config.yaml
hidden_act: "swiglu"
balance_loss: 0.0199
norm: "rmsnorm"
optimizer: "soap_variant"
Below are experts of layer 3 (counted from 0) of a mixture-of-experts language model. Rows are named router (the router's row for the expert), gate (a neuron's input weights, with its number), up (a neuron's input weights, with its number) and show model dimensions 0-223. Each number is 128 + 32 x the weight over its row's rms, rounded and kept within 0 to 255. Numbers have three digits each.
After each expert's rows: a language model's description of what the expert responds to. This comes from a sample of Wikipedia text that the model never trained on.

# expert 61
router:082081125164148147081085099176063186052121111159137137104131114152101138115182119070082136100109045196103107088066176114081182083148109178111134143139134127155168180160162179092133159100133081133151139158119077118153088166146134147119120101115099147115140100157134106117119105151154159113144114108192124100093115145108147163160152101163121155091158166102120141129143090161127065217155119128148149116084150136131108154158103181111101141109111134153128146124100107092156141215089142157099150095132084135116144110079135174091214135158183164170121136061107136185108113138181104153101148103105084071070095127132117117167164095077136126150130117134130107106148156142179084120090
gate0:124133205097120163156119114200095114148141132108179135132102082109158110089155142161149080129135110165170120123093150142130163113129130209085106143132117138153148062166163067171086142133098109099171137103096108144208119134126042150114169176129108148070161155119186096098122108101126160118055096168169138127140104128102113112108122166163084116084169102164147107106209146169171183120139107141172146157109134141130087129141071131116107093137148122135140113098171112113135099140054107138108181129117157115094089076162119196163075142140171096124119090177145152115098166146161064154107116101081105118096118105108074159076095074097193093136157141132137095193144117104149108160145
up0:162098123152109104066118053131116114131145102172118113092170150129140156114106134035137112133129144184086158158167099130089086124182155178091158143094226151100158153094125125097153082124143104141115165129142133131149139185136147159114122139149166177141111131160134225078120128168093077134076124137103120112077194093146116143129123113103141166186088123142158135112123085199106141097117102177114157140135126163118164165141140158148098173133091182073144097129128132125052118147151194178122096165111079197121115113091178059149131178098166119163101156149123141194130142131091152117127103118110034161104124103163149061144115150109114145095129140088172157162130130119123119151112
It responds to: Prepositions before phrases. Prepositions like in, from, at, on, during, into after verbs or at sentence start, before the or a.

# expert 49
router:062098121150140091130128116112087151108109139162127133159133132148080118119144102098063081170149128134111104101129115098101141069110137183123113138139167126113134177155138134094122190084105142129136133234101096137169164142130147083123151142172145157053176090141189136176072109098115138155102109113173175155145153122120092198163120137143114172116179091130111105156163171166152096124098112105127162080135102105065175165165155104171086152112124081175139107169125144195103092202070198136139090134142113071130070097109102164107140154134127137173106109116116119152137111086156108153122163072076129083142121209094118168121129147116132114154109096164164119045160161112135086145084
gate0:126100167131110138149120152145098181127129113075121055123130124035168130091140077141115126115118144160057107125152158171158161113078085150162166104168148131138117180149125109111108111162134139144134160116171070152190181147189150135089120100102144132110155170093148102068113157114149108159065095079106118103131124175205124149145109057166078128131096079144181109157181199148127121163122080100170136118142096164109178122165096092098109100094086141134157165140150101137105134114155115127085119176173232170139092135150140119120121124119146123111167168111162114132095134115129108091119152136111106122111093115080112092248123126135156094154179131154100124164182156146188112130111
up0:111166142131105112108130147115148171101148103147206119184150165102042128143155137107130141120046146137156195141149111112145106114222108141096100160161104174102126127116108128164108140132123109095150138131163164198153095128089140150107163124137148133149179125159119174121082111131121151133163173112080089168133187108108105125156133084118143109090104129166142087058126086126162152152170098107113102072067158188164180137075091177168121121122188150138129129079092083101110175155152122166146145139151149071103171109112138148115148105148099188066073113093123125099116169143095173146182091134147147147153132129174132128114186197149082128140094120177178133049104137089134076095134
It responds to: Month names and separators. Month names in dates, the = of article title headers, and | table separators at row starts.

# expert 42
router:076089136180168110077122160069104094071144110216094187125133150158157089156183102125079098122125128180081107094104118132075176048114102165162122134093156095137128136165153167112092112113131111143157146150105007128142165114126125113103194122136123096087133061160164056151054081127165127166111138112140111141177176149161121151172148141161140148106137135106117069150130131146139075175177118124128160117136137153134181154168121133118186151109141114188161111103108125136115125146132170118073173143152055163132129065093123131168125137124142158148059116077126114139138130103124107170090116113128139068134120157148100156114182127172120158190127141152122103178138157103143108105118
gate0:104115177147112158121085139102104137154148109102101121155076095081139140139171077097137087146129151098121122125088145164116125090164102169170056106166110189086127127159118168098146178132128121146144152118152164164089161137100124147125103158124121126079139131153252071180101127112131079088119159129135155127088145165094158144163101125136173131083110124173131115084153175133104144096172071142152170167067112138184138167141143079154099155200116120124226224138053177159121137144148100123073112129081120120090117108122169163145148102117143177129135127143163179135122130156103155130103121065149122080088110150201119116068127158138110101144124124075085127141103117148165073138113
up0:182113145088105130120170098116156109111104163134127123153144152133160129128084193205096163126126117131135108144136142113130166177113099058091230147049126139171118154053150069110103100103124150152128097139105091130142133133144113132111123105151119100139140119084023210068120111141145157150171137141143167140132091089152117110090171150151078151152132098144139122183094086121134137166132185144145143106201135103124150100113136135069141175054102159110077059140164065107095114064093170121103149116159141130143128128122112100079139154140099065090152113146097070124109106111152075135114115190137167143141146107050163136161085117112130164104164126139168168129141105137105184134110
It responds to: Name-initial capitals. Capital letter or first piece of foreign personal and place names, as in J-ovanović, N-duduzo, Vish-al, Burkina F-aso.

# expert 18
router:086063118139145086127095122117141123065115145150107155141157107132103138108172105097141071102137062143203115103105121122060212111200075174138106125112194122135134175125113115105158100147123145118120149163088068152155179105136082110126134113152147123106113048146176064222135080158109105119165156110145124134142125153109124157208147141134155180117136159120080098157128135119116054177127162166151202149107135168080138176172125111142075144105122125211110150159179080106115106137136087105154147140121089118150186129111104105114165176179151172108137150100140096172128129124173090173150188073184109117117093151134147132131160123117125140157105103148141156166134159101143143110140
gate0:157151133124094126098129139083162119122094092161116102121187186161107132171132108111102134110107176142152148163182101138096037118133112182131120166066111159146140127116130068159174113115044129137141135220114144169145124083091188082102113103067129093151124110070132171167091143108121103120167096096142121104221071147040092073096091139146147216129110178130124143151099135150075139154072159119145171130108132138127137159132135107139132095161099129196121130131151174126150116119130071124139134092165107104156131090135164176187141192114165109114112127104141079133166140182155171134141139118114064183146114093119048085134095149106157101141125146105151130116122149136109137106119
up0:057118138067115048131150139108115131120118146128129199101195139140134118124091126103096166127099159153122151142122067130127219114122125167144110133173155124153162159166160121118193120132105084100075116149107174089102123159092143090145119166095147054085089094082140135148119149109130128157161125125162126094157140179079124122124161120150177190117124175130113186162119136176123134122137134146149177133106101166113119082112141140068127107196089148192116091109133151140121107133135103098107102119195148132117097092144127116103123139197140145112097130140155161124207099173165127104084142114174098136129168160141035143136135196129123135029153152086148080198115148077090092097105
It responds to: Text table separators. Pipe separators after text cells such as names, places or headers in wiki tables, as in Name | Origin | Type.

# expert 37
router:081088116137124114119167169114116166061148144156125145186173097139112170156161101083118123117149075122087068132137095137090163163186110154150166112092142105112137159158137102145108133138111101134090118195102076116136057124163131117102066095132100190094162121166165053144113093188195135142120148153163133114190196141128136189183149154117141171156197095123136170154162147134102060123109169097121159132080120155087177147186076140155114122135164136114159132122087085114092158181078124070125154083127105142169156104098095102126148149171158177133118093119142089141119188149166095178093178135119141145099110176135106141119176088090110101167120139126102089129177173110145091128120
gate1:099108101146154170096148151200131089110138128123137104150115065153198112055110117097098158147105138096178032076113143121152167153109119103167120186150145134099107117091122135139109102096169145112110124194144088123176141139143145126101142169102159065171134127101153120067076132106077102142118152076112098152122119173108161164095115121123095166238134156144103115089130190200156089128109107088126122124098132150126121184171136097176126145064141075133067102143134124088098124163077112180157137114139175111082121105140128147153151127123195127106100106104116097122099176128213164168081122177150123177120122160139103148063113090152158158106064139118123124148146124121115090169127
up1:165145139125111077163071093099117156148135145143078144068127187117070135121132156158140098165105105174131178146165134119132049066158121103146122180134105145156150102184130160176168150129079130147121190124139157109122119118117145151205098093125097162099105122163114083128137126153196149141099087168123104095124112055168110117138152138147115063039187143158158140158148069129111168119113103144112119088157136087109144091026141155118161095131109135170154080172100070193134075119150195108108133181078116114145163149082150132117100090131107110109162127181141115097097152069133075103166098104117139116112175095108147076159160131165090132172165112088124108140113131110106142131095
It responds to: Sentence starts and line breaks. Sentence-initial The, This, It, His after a period or heading, plus line breaks and lowercase the.

# expert 16
router:062108146152118143104148105103114130118137099187093167131117142132072177117191108088109098125104107104131117126083115083115175073113100136163102146076176088152155106174152159085114116059132121127141113160119038148157152107146128152084109123146089097093184087136178078169088100106131146139135195111137109114129189150132164154185157144116129160132159137151086159147080145178128068175163146106143150129167139137116193151128146183120101112122165106140127149121091055173132125193136124093162174140172073125125086093142086092170147168111184161155086094044114144145126133106159093178091141126160124127142108173167172142098151162157126111159128068130132109089191128124162071081120
gate0:100135117147183195142131162139154118147120108073132130124142108124143188059100106136114198115129069142125117106109059161153158086131097146171119188131124162074082136094096059114109088128117135151074092082115092086121123145138091108157169133109098119144140153151138134147096127128108086086126149069106158119081128127110137100076084078157167084131172189125141158108096170172149098162126137087121085137178164119119122169133159173170073126125097151055120135169113087171120077119095143124084139106060144098129139142104175109159125186135120125098208128132129095099160180132049129200086130176132106080122100142132140089150101123115163138165168118083136150150149115145227119111108
up0:134075147086108126133140055071101112083098185197096138136120068105146115132111144111091121133087125147115189130106155104101139112129141138107142131185133115158138156132139100111146155139055136117134141156112115158097064178084138117159109102156135141083112127094124164127228161151148141159154123080112159129185115086117077148159143105092144164123115144116182145044129120128078158161110080174191170151111084127152160100152121134087168106142164190159133141092151166183129117076119131114082135080094136194167092098139142128176123071143092169130064104151159137175115154107148147116121106054151122114153162079179094135086142195144072107138093156121061129144146164168156132089115
It responds to: Title-starting capitals. First word or word piece of proper names and titles, often in lists and tables: The, New, Los, All, Get(afe).

# expert 25
router:046135087197132114062113141130074142084132185212066158145150121144096105146193088118121132147127118151105126075106128088107165079140107183149110081057133084153099121147150120150129137075104106128135089179068090163135144138140096146125117112109121163066163047177184107141106037139140120125119134105139122109149154167081121157171164108148125180138196150053114129120142183111146070166145145114147107105078116137129215127132125151139094110162095144170139136133101078114070137135084130090079155122132089139133131112095124162148107155104157135155082130078141086140084149152149142121150153110145095070102105114155081128109157142148118120139093095117120112099179175122162131088092
gate3:097132132140092125180158134138153140162119141057148133159110119089123075085074164124090100136118173087140123089070095095119125145105134127000149181171132255125116122156164084145182120105150141111117102123173049145145073146166119163139130109126145140092135093099109139138139123100098147102136097093117123148140153120151123110136118142136137084132170123097114145086133121088131149144152122073087056130107151105082156124117144068122086177161135146091095110134139114157146118112062141132123132110102177135082195059110141161134147084152130114078113182137140161126182129116138152167089136082140091138092097110127129176179110110123159120142114255127143136140165096119108152139144
up3:100134139138096136160187113137135142153134155124140123140105112122114100097110161144105095130126171079123103094070106103111143122175089111067140166153093199173101080164157128175160169132158136100086103101155068168136078128159117175137100101144163164111100083135084128086149098074085139073159100107136109139164131174113151169172128152112146130160143148088133142078115157063157129169127114067105049113082112128117206133068140084147068143220130157089095144151154080156112135107082110148128132090131188123058203073128112151151148107148129131085154165101131172108156121155138140160070140099143140137107066090149166157191132111090122141153101210167125154119156144137122152142101
It responds to: Name-ending word pieces. Final pieces of proper names, especially surnames and place names, such as -ville, -berg, -ić, -ford, -ova, -ini.

# expert 62
router:108080159132135114118128144075149091076142143135081150173140138174108171071137104056090110106098145146105122079164145111164184170142111162143152130079152163161196146188111145072100162115122142132160124119085078151163143113158185108116083094165118097120151068130146077170057056185131120115085142106185091114129134127121134142165180164129108180158140120098102174111153132175130087143132133135189173156091076145150172142130100152129096103137131122116154112133095086140131083176081102067191116124110097147108162144102085102168121110086149166101102085105139137173118156112114059152105135093151095095124082183109124118099151099109132057181148097187148125120192108093151089140098
gate0:096090155107110123109144119094102131160141164100137102121157116144148126154092095125074124059158087098133131087178090104122132141089117131165111162024135056114197117115152075170145169090117151185174104159133056113158156147134149142111147125113081104095144102173161115097148153124171107159083123109143110142123123148176134089128023142132117155073156104148098084143142113162142159121140186149157153150154138162109166135211089153134105133137113171166191099150107128188118155166145111117113115128100121110126115141161082155130101168139171152121087187180162139163127159159109121189173135121183104079156130114191149074170183123152131111143150120185122094079215138107091107124128
up0:114139092104108150124140151121127128149131145111169110085145074145129128093103102104105114062158080059142098107187111111150149132113118131131103158022145017105182096149106088172152177062114114136168141152146052119198155143092125143183122164141116101077117126158189133099118177142158122171074106114143123123116143145125155097154081129119095089106143128123179076121159112179140116154110169136137162135180159138098177119152145168116105073111094117164198136145078080204143110152112104108149124142120112130079118155167066149136103141124145115101103199135173118156118109185123097167139142122130126118140144109185129104132167148187147100123147087135113100128220141079099138124184
It responds to: Table headers and fields. Table column headers and field labels such as No., Apps, Turnout, Length, plus digits and $ in tables.

# expert 38
router:069095166187147103090085133131108147063149161169102165131132108123067102112131128116093147150123109148085112098086105122107125143150104164159104143107184135101165142175119138092106156109141095108096151155119062142148162147197115079090133116136142099060141100156124117134122048117151151180127138073143145115102130143133130142160187130144129117112163104092140099129170196162160172086162135170145131168090126127165114229216126151072123159161117107131161195118121085124083129127115141118103054089111085096086103164140126097129157137129191099110073150059102113171121117097143076143070201125147082151131065113149100129135157137152068113138113141139096098161171142138182130092132
gate2:103086105166119101144102130080178143141115128100142152127165120144054113110117082157079106212144098124085154125096132099169152095073162107199096107166118110175140124086134103095153118072143136144144127091138095125149106172122100072115075148142098102127168089138118108152146122101108161075166123157157140203054179116130159101103120090079196136154108152130076139139234122122161217157170183136126124189119095147135171164169146134145119142108112048120120148155182118160151134135138207090156137119135149100111180136118148084125145142145132156152117182180149125158140133145145096103079139123152128105144128149091131172156086116100180099128129146155070092126132148177156084158082
up2:139175152097126169116142149192143089145135162093107103173106103146170134135095148094181135048116172145117119134142131134095133151204144100108197138088150118114120146192116135167112080165134109090148119153105126124151127068120131160135179142131154148155085156120167120126115112148114077192096170122084102078203098139136081133156135153148061087090129132104158128108018122111136074136058112142116160084156130121133110094079113118125117138175169201096124107101076129093147121162108041141124146118142144110085092149127127146104115050119098105104150083052068123099121111114075163138157133148114117137085114127171123091087129148142091154119172130088166122157162121047091145103144
It responds to: Pronoun subjects, auxiliary verbs. Subject pronouns and linking or auxiliary verbs in running prose, such as it after that, was, is, were, to.

# expert 41
router:105103195158106155104123132095122128075107104159130170139110118147048172063198129135138112092116157173163124133126140103102138092160130173159105129102204101182156102157144119083123133116158140116155137160125062179124117116163128158091049113134165087118136106133201061152068090177097151069156171124097111156103177143097144154135157128132145117158127157129060125125197073151127131163111183128141075121085107169095224166123122137120150139121128089166146146132120093132124149119071128114099151124144137087085121103104100159126163156141149171141080117114114080167127120105149081165169160105158083087088141117134100113091135199155109110160121086180173131152140086127167090085074
gate0:106118192135135107108152166116133152096184160098161123110136070134037184126108076099144139116188123173173115096107124124144134151159166147158118084191144096142155127166157093181140103091128123093116152119107109121134112136114158163138065126118126140125115154114167127101155060085178182187073210158140115151136159102103103175151118114132175194153132121075137091099176143150093123134120141142136116132080097163169218123097117160144094098157047109115132190063180098111114179111139147116190116064123084101165123145154075094093176134147131175127104161140128120147123125146124119117186197147112124145079103103163101126176093148153115091149090122170100165086106088129124112106130
up0:078163146127178119181136136136147107169165099212084109112102139099145130122119136188087101116089058113125168130170131134185201174164177196102136130149134131210106117110102143164152041070088161112137163135093150093139155140139167055139117139070140148096130111156100113172141090122096136096133126150096166138132141154167143132117097151167143110167105131122117163138141175068102119164119092130231102062109117150155129133070137176133146120131154136127143171126122104155095096139092107183114099123163131080159134050176148116102070137089162118177127132140166146158157117128125153117163126152117107133146066178134126141160140113172142120085178145065142067134124157161169116150178
It responds to: Infobox and heading labels. Label words opening infobox fields or section headings after line breaks, such as Major junctions, Total, Coordinates, Category, Elevation.

# expert 21
router:107119107199159087040076104127072155061112142108134135159157160129118097145131079095067136147148124170175113092127125115144131075149128198117121158052164110174186147148131125143120112092091081147129131175104094092142127122150129122073077131098105140050140100198219068166063082188116095143122159120134161109137149106105110158165213154118151118084158155146099129169123143149135091154118133196104193165136130158151141193133075118136122155099091130184123174144146098120155128129110124082131108126126082118134115134083151154125134132183178168153098093146151090102101153081120127171156196110124146123111129109187142093118146158141122129173098145153117125181145115109132123141095
gate1:133141124133121195144113126099150139111186152141166104153158104145140155147124120137126146159141147120091189194129117127105177177107151185103197156102138131126123169190143136099116117092111071129138097076161081166131170109135069092121123143212082139081143130103132166101176165128147119154148138055134115112128124116100201196087157135144164145075161117119088135161075115122113132141177188089119126135145058104121128118133143134097122110105072168142139128096141224107132197163113174071101072122063113096175138138147158195125138161079151158083129137098108127119164078210088088149136096085164079133102131102159170114073129126138173124126158165134142121104114094117108155146117
up1:098136093100104136126123115123171126087166110128170121139146105130114125145116129114150164141175127097187176131128102175138145132112122195148115106096103099132092095213202150054094112149092119139108096137134101156139157129162139110107133170198088118102110123113144124118124109178125135122136142135157142162080132137143171158152160087158208092080134084116080118232083102111083122117121185155130113148163092113112067184151087092075110101059109114156130114118168186127101142121076185088126102107063173138156090133156141188070146160133182117097092118095118149144142125161062099085129131115136127206105161138164147158106171085161139120123148134137169102070157191135173086146149
It responds to: Collective and role nouns. Nouns for organizations and roles right after the or a possessive, such as team, company, group, club, band, player and father.

# expert 23
router:062068144157149171074143110075090115100099091210124182171101126149099111130163155130127090100100092164105114099115153051090126070155118164149102132073185078145179122124128161089101139123148122135118131168119089112146173118161097124105141106125113094073153093185198096119153093113138083126127140075171100113145177112126141170200187140148170135105124129162130146126136142177139092147165114165149160151144119172141138216141092130088177128136091102165187120110118110129186145136108116132160137132130053145100156096131109147110200160150150143168101124066122164144115129135134116186098152085141139062176083157158117144075147141127128163203133119163101165132177173149147113104125
gate0:108136120105222119082130128148091113112102130169140155115177124145142093157150164163158064106113084147136136121083182150115126075115130148155224113123106123083109130097112150055132109102106144160154097165145110090153150115114155136112138036169093129119188111146149193091198147170149120120132119115122134090117090161102143139149153059108153104072138128127141155120110095182158184124121081151103168116146104178087072132172142191143169112129129161128121148184132123140166130170080153125119166130103105163131123078155166112141183141070178196168109116123128124164130094188141098097085165150123127084158149091148114113152158095103150138102139180127070096166115164155180089212114
up0:086160164128071096159153098154115183114163095038120085125075168077186114122109116128115181144110174097120111137153082131124122093092099116123041138168087153160131162182112120139142122150156133118135132104067145184117115108101109120126100149131176095083067094081117131153071096121066159129151151178144105132114167077188099122120108151161067156157111141133087111161156105113104089114147184125141085105136169100141144070071142076092105093151190129089173144119131111092076103120124065162109134096156129069137128099157113129098172080175101163113115126119125133082095160098091148164110124127147150146123159198130169132085216161153132143142105130153177127125165155113135174071143
It responds to: Lowercase word-initial pieces. Opening fragments of split lowercase words, such as con, sp, un, dis, pre in conifers, congregations, meticulous.

# expert 2
router:095103144171138166074142110133075152069148111138082122107146112110140097112184109126085108142112082159137124091104129124127155119135100187155165132114160094136173136138143088169123122093141090142140167154107126123157134114157122141105129123144093104093194085222105094187084116147159069129136194077129111106121165118142149124159170117177133198105121143135113182130118150112103104155205171103126138143124129154117163197154092155230174152120090118163146141151129082149106120165085168085128128145140089118087132087085133101182143174144137138137080160085160122153173120123163081178105192103140097046087078107144091114111161173184086121133104123129102149163161137118125142082043
gate1:101133111090174115138130121129060156106128095132155091161177136105110116106168097154211123136171124138091139169133084147155150068076122094111108140135129206109092164106078185102217091143161098159141140142144174149132198135148147130101124176141131126113106138182106122131163139146117120071156153162162077112134129156171080165106130133196156158138118110102170183158130102151136141124174107105067149088132110134142113101141183106088118217122147149073087107157124145084089110182152133106154137119094087094134124147115074102171084075085143146117096091115170184131101106068103085106121094140169106144189100121130140115103107128125129155147024079125171131123065145110165124110153
up1:070143130092156126140140110136110146063139068125145111140184126085091114114171104173200122120181115112117152153154090131159146060087159114114145142180158217135083176135074131127204092119155120152106125114167189144104177125149158123154154150170124132113125116183097122094148121172130111099134185162171081156130139134157111151079133119176150138158136110093150152160144089114131132108129100096045157098151133189105099105131166170132133173072094130092093084158114129094088107157147112108146145103116072088142130114139054110181099064130153161102107120132192194154115095063128093126101131162120115155176128123117095117101100131167132120162044076122161163165098124112190118108161
It responds to: Determiners and possessives. Articles and possessive determiners opening a noun phrase, often after prepositions, such as the, a, his, their, its.

# expert 54
router:106079143112144125095087124102056122096136153151132181174120096100122158092150098134108126115142111162141089067094087083087141094134112162148105169068173071077150113135110138144091111103144084126109172203062127143135129135186182144128145120154124156078135035154130074186123090125130084094065165100119143150079193122152196135171200142162150169104146143096123159160133143177176107156167124127186098106122084129142178160155114162148118138086173150121118111108098114133112156129098162157137166163057099144099136084122112136166182180111173165143095120063147143143084137108126141133116178157112104141153131140162112099101142108123098082173150074124146161213125128152141108138125
gate0:148180156138133118126124113177125134167108121103167121092160145097158171134166115176126100134132136156135128068101083112141136140107166169151131169148132093126129157111203141086088147125143163059141124180080130165153142202164159174083158121161107105069133124182115143121135105088189119118150117063083162170116143093109160164165152154145127120095102142146166104085172113098115111117150118064125106182204099144134152183132117117150151106138152085120168133157169166126185074168108156203173151116043112081093093107134113160195075116141133164158100143164050166091109132116152149170114157180152126089149159170211128091128182140110149157132112103136160138117159146133103086126167
up0:128103144171143145153124114074147132117113146150101131167120097166101120120098176082097117139169101084108141182157198196117093115164114118105106053092144196112140113149077133150221082143113118141089094039175140130130112054133097122151133123101161176174102131105122099149135130153076118161123125177155085123136138131110108090096111078139106157148163107167119118145081116125136130117087134187138155099099146119147110062117116137146118100096114176157080129088072099114109142129151062081093061154178128167151174123120145097064142148099149072117123118072196061157160087128130080104130095085108125181073092140083095184131079111139118107139128160124107155188135123140162138142091
It responds to: Pipes after dates. Pipe after a date in poll tables and slash in coordinates, plus the or his after a preposition.

# expert 12
router:100108118147184129074094149099120147051171195148119199100085109148104093152134052132103105109148084149163056082130107100115163171171097186164104147106141134121132136119123123118104107156088099087171149204131116124125112128096137105122134079166148077096144070135196099189112064134172128131122125117135092119142091157111156148156155152158117173063121151109090127139196123162156117197118153162184148157086146181125161168126106140154078168112140121165141142116128088078107139154106151126143109107141077100108149094130119161128163174178124186143087094099130148125053152132110064166109202111139138123169135202145149162072126152121142179144146111129144104146136169097115095086132
gate0:126093192109103100132134127153152086131099113139140072198166150115127102125161154137093154129127117144104144136035145093150163138111031126127148133159103117114152138090144132176095044134136137157156160132171113138114124142109143137118144078143186093115123160131168143173090153065145110161123107181177205169126168134177124118114179113092163124136083142111144145140159050128129161181122111174169113129134069118114150084153123088119122162087101071137125125092134086109092111088135167095136127183124122152155149145165094141124130107074138157125054096154170165103146167060102168164168122171116128104094053123108132175170066168145153108079136127122062098124128171165103156135060
up0:138110158073087105119172101134089120194098156184108135146118182118153121157155141110103164084130128102166149107104114053160113149102129125111123153167033149098086102082130101102129102168174120144122136127164145142146128117141087119090137099161140042150163149105174120158148117104093158168116153084139133176106138104157127135124146067114134139122116104157177140154207071132168150191130116149128176132149048052085147097131167140124127203102148122194121163104095112122124105097113149080136124138136116118107114151180117183101174067142065137161143095121122152139124187112160162157125117088088186126159129133087084100143066143192102150106087178117074092132175186131150146103115
It responds to: Numeric table separators. Pipe and semicolon separators between numbers in score tables, vote counts and stat lines, as in 79-72 | 83-7 or 12; 12.

# expert 35
router:109085074108127115091137130136095094076163147151085183138110120141057158114108108108069096112111131143146087097062087116084169141114105137149109142108205098172155104163115154155077120047101144141128107147120105174149128097165147117062140102092156107092200066121136054148096069177125099133154128128157140165133159117168178143164161155157109186120157119087089111133121190156156047125135186086140127142117173128117132135124126140106102139134155102170115131131128054172089137152114175110094124121194080074089167166118161109121158162148132144179108097085115110178088138065079099174090121104106130134161106131128093117109145158126107139185125099116110148185193128093109130163140
gate0:101148171103118101141138164156029177141126119165045144098200146152123146121163133152104128109129117182168115163095142186115136131022201120079139148099152179166097115136113149138109164106099101149126130117097128150203172130093117152147131169074127116132161122140117105120092120138140148130162190110145093173140180171122148116128188132135089107126103125151103046125124186148170095185127111086202119100132101102132185162131162150136135131108068091137133148100168123169084126117161086135083092126082162100138118135146138106131075143155144136181067080126076130143114147157157139137158120181118061107171099110121145150167086089118165114063184146074107132116106118101132164132127
up0:121137152120092150187145153165043203125135132175055137120181134175130155135202141111117118122143119176163109134094105243128154154044171112053138192099148167141077114137108103136087150087126117158116143120119144157184125125102093137138093124092133155120161117119117126116135129155121170108117164105147097166138165174135138148135175149163054124126061139109129027117168152143140106170130128086189140067151051108087171155141151141117139163108109090103110156104144156153072150125164115138073111128069128087148105166125156146157086124133112140152112113122109117128130116131180110101148131141133079104164101091104137137177099122077163102074133162063111168107104101119121163143148
It responds to: Coordinating conjunctions. The conjunctions and, or, &, nor, and name particles de, ibn, da joining items in lists, headings and names.

# expert 22
router:071119147167138130104106075129074120083117123172065151180121144140072153142183147103156154144151087151184122084119156082136217097163096170179107205071189108140154107149150127130131100133125124154182142147089126148144076149124136137070084158165117108077124110140183066160062083146120125150095152134168123153157170147134159146181190173111131181130198133131094141159096174153104076138158180141126142133121081124118162184131093129134131129122112131189095122126143071161112125139116118095137119115158084098118126103097119131107140173153146195173083060098093121142078128101157154170150149096144164076106116134130151123086200132128151108160109064136148131163144132132142099080099
gate0:145135128178133169113076137152121105106108112137035139083148143153118160097188114130119055100148129206163137122172111143118187209143163111141139110148111131151160138094119077147083119078098135138141088127153170067160193140111163136120153098140160132139128126106150142152087148200144163162134115166139122099199157106171141154107163121166143165171124130154151107094167115121084106161157115134099122097110179174102115151175071176124136105072100179145118115116150144155177138134088132072128113118107081115130173078152124153135140116100108236157142056099112092157083113161148103161196122096121103153164139135145153072108168158110127121088165112094124157204166119095098095135072
up0:126179106174104152129102125121108128119106106130098107115136153124067107123130163095104087103170115196113142125137131100100160149169187086120180148071116143146084166144163102190090105130074133120160103117133172094174129121100123093170161098095111100168104101111170168171108112181162142133160133168119129119139136114119118122178138166122138139134082134160176151091160164076063083150127074140148127064158117128150107226158103156145159091126068170193129114201162142130169201125086119078162102136130125092154164109125171146156115152108117153129192102083120127137109107141078199144174118109146170144123097082149161062085138094146134140119140135140120128153186110046094067152069
It responds to: Nationality and political terms. Nationality, party and office words like British, American, Republican, President, plus suffixes like -ist and -ian.

# expert 43
router:096081090216100104073091138143084167056152133151105203178125118131070152123153072107094132167153111152136077094125115110126138046121131143082103108119151086140180160154130139162092129115131172127125125144134054140165131100163121141144086071161108097104179033222219131139071091171109075147112105085138163124179161148152170126174113168114140140124162144148113140148177169172110100189145104130158154173112161156106149180184104143142118116077119145138105116150100091152101144160099139081133144105123111112140146129128151128111129156155152140150082117095103123119120128161160071190123182094134127120090104145147120124141138158139139130134108113155147192108185143153148084174116
gate3:127144097150135133120142180152134143053188165164085114098102137138085088143111148091123171126147128107162161087115117119137109072174117154156139144114119109087083154142056141187113071141160128148105075140074082162141181157046119147155094157147074117135164123121123179143049099088132091077129090031077104063123149123114100149147108128081111134114114143115134146105119172111095059104115120081146159169119076148109096133129131098133124113088117187135102112111091180113109085155090111130130124101159112136156125134146108069164119160105119046130074123121096133127168138132161149132157144083098139083150107162072103116111128165104103118137172177191205138099183180144156144183128
up3:078074103154108133112099083128086105168163120120174108112149115141077081098128156109144122102059081130106056129105173141147084155173151129144130117144088106149070065070141153146090125158188087088106123069128155148130137129131156114190130143090126069134161125090146116116109142181166170124116140099157104156090093114152159175132154129124122119141152166136166151126135145085128140034186121138115150107143145078156158125108191156057228112080112060087162173160111120115147168087098125187153070149127168103121102126084184128146114101129124093125102103086118114136148166099197162123103124162077151125095053137120151161076131097144094160135080123153131116150146157136102123145183
It responds to: Institution and title heads. Final nouns of proper-name titles such as Award, Cup, Festival, Association, Championship, Act, War, Stadium, League.

# expert 33
router:085065120187121144089110140149077110081110140156081150133161161154137138168133117109135133120106090118142111078100132100120128098174066177139109163121189107132167136197148186140105126098130145109134147173116048115120170109158127213062116122128095143096172123166128061168110086129146113099139165139128130113145192198134154121205169147143117159063120159053150142150110112125148042191085147114149130187119147125114157141167107143140124148138121147163153156129141078170088144163133154135108137140176116116126131148080080120154113145118142177135109130050095105166081125133110141185159163079158068120136120145112141109117172138175100151168092079135133096089185146062154102121106
gate0:171163080108055162140076144060098082125115109124122147190100125103158052120141155122135114097121084118211154143157145158128073149112132135122185119152145126134132121154108068107144134123141196131110120087037103136118097137180125155126116098107098163127151139135102172066136129115148123078150130125126164128120179151092142144142135109113069111140101147121099080101089130114139111121086077141121079207147160148125139120164160120130184211145111136168154143092124160090165132115145102123091128123171166063178034131076066135156166158132129124111116108125141108132148145178126172144137169094136116187146097136169161111173180186177176125202104095138181164092156122128132124088119
up0:145106158208131087179129154157092134147112133123159097101104137120130158142124107119166130134120107101133123117135105134109150186129109147149147118145109115081198150067119164110118081145172171146174105128150102139141193175113141149140113106188101079172044112082126105112131068146137146203060078179113119120057088105229139125084153141138143132142168151155176148160177157140109158124120183186133095132158086181112099136191123189128079100111162114066142067127109136111134136154102178149105101100119112159127132149209122158170108152147171115113112117150145117166113120093112104136184120112130138156138145105120166096120081073073099128080135152071139077171097143156178167141124
It responds to: As and connecting words. The word as after served or began career, plus and, the, with, at and table pipes or colons in sports career lists.

# expert 27
router:057101135170075101064084107134098130068116119195072154109165177159092106154176122080074129123108092123141140115104093106098159110130075188154110120124135099094141137122145124063119099091138112140140164188133026108120142135136147119096100102072135111097136068175157069140125081156179117176119116082122164123099144137147127130183162095157115152105101116130093136158101122158161117127177174165134135130085117099087106135132082147105185149129177098112188141101137144139064133167123145082126087117118103128083128092133131144113111159135119138146071150094121148167111107102085062143077222132144098090113063102140123153135160119197111099094135139119181162121159212106107133105117
gate0:151086124101152123151183160133113106148117194122151179139130128146205076133108144128068123128139156138175171163106143160043112103149111110132071147175126135120133010108131094139181103123153111130164139123111124143132127149154102183145154084146108171177154108183100121112181143154149155082164130119120122136137090127147111133135104146145158147073080159096152179201127166171156103173124161082104179136159109131121163107104136094122162100144173131102184111119150097107099140151137137119202105127125119191137125098125128130142141175124098173134206160218124109176163161089087167154122120170163176134126120116052104136114184161173108097084066167140108181088129132138134166134107
up0:120165164150088098156095103156138140131132000140063029122151076100044111108135111156195179133108109041078067102120124070129106108157113146130237093143148117121096155147094158122144124114123127158102101149153078155149081094106126082152110143131126094139127118081150144126095117104138066128130130098191160112100136131160094132155140103132087146205192113126102104083157126099116128088129104150126064158113157120087126093154145160092095120159084197070123133143115183123151128101138146126082124147145137078112148154116179145104101148152171111147116088098147137160112137122170114093141154124156114121130163109142160129159101111082106172159155101142142144156128135122104102163153
It responds to: Main and auxiliary verbs. Finite verbs and auxiliaries right after a subject pronoun or relative, such as was, is, has, been, became, returned, won.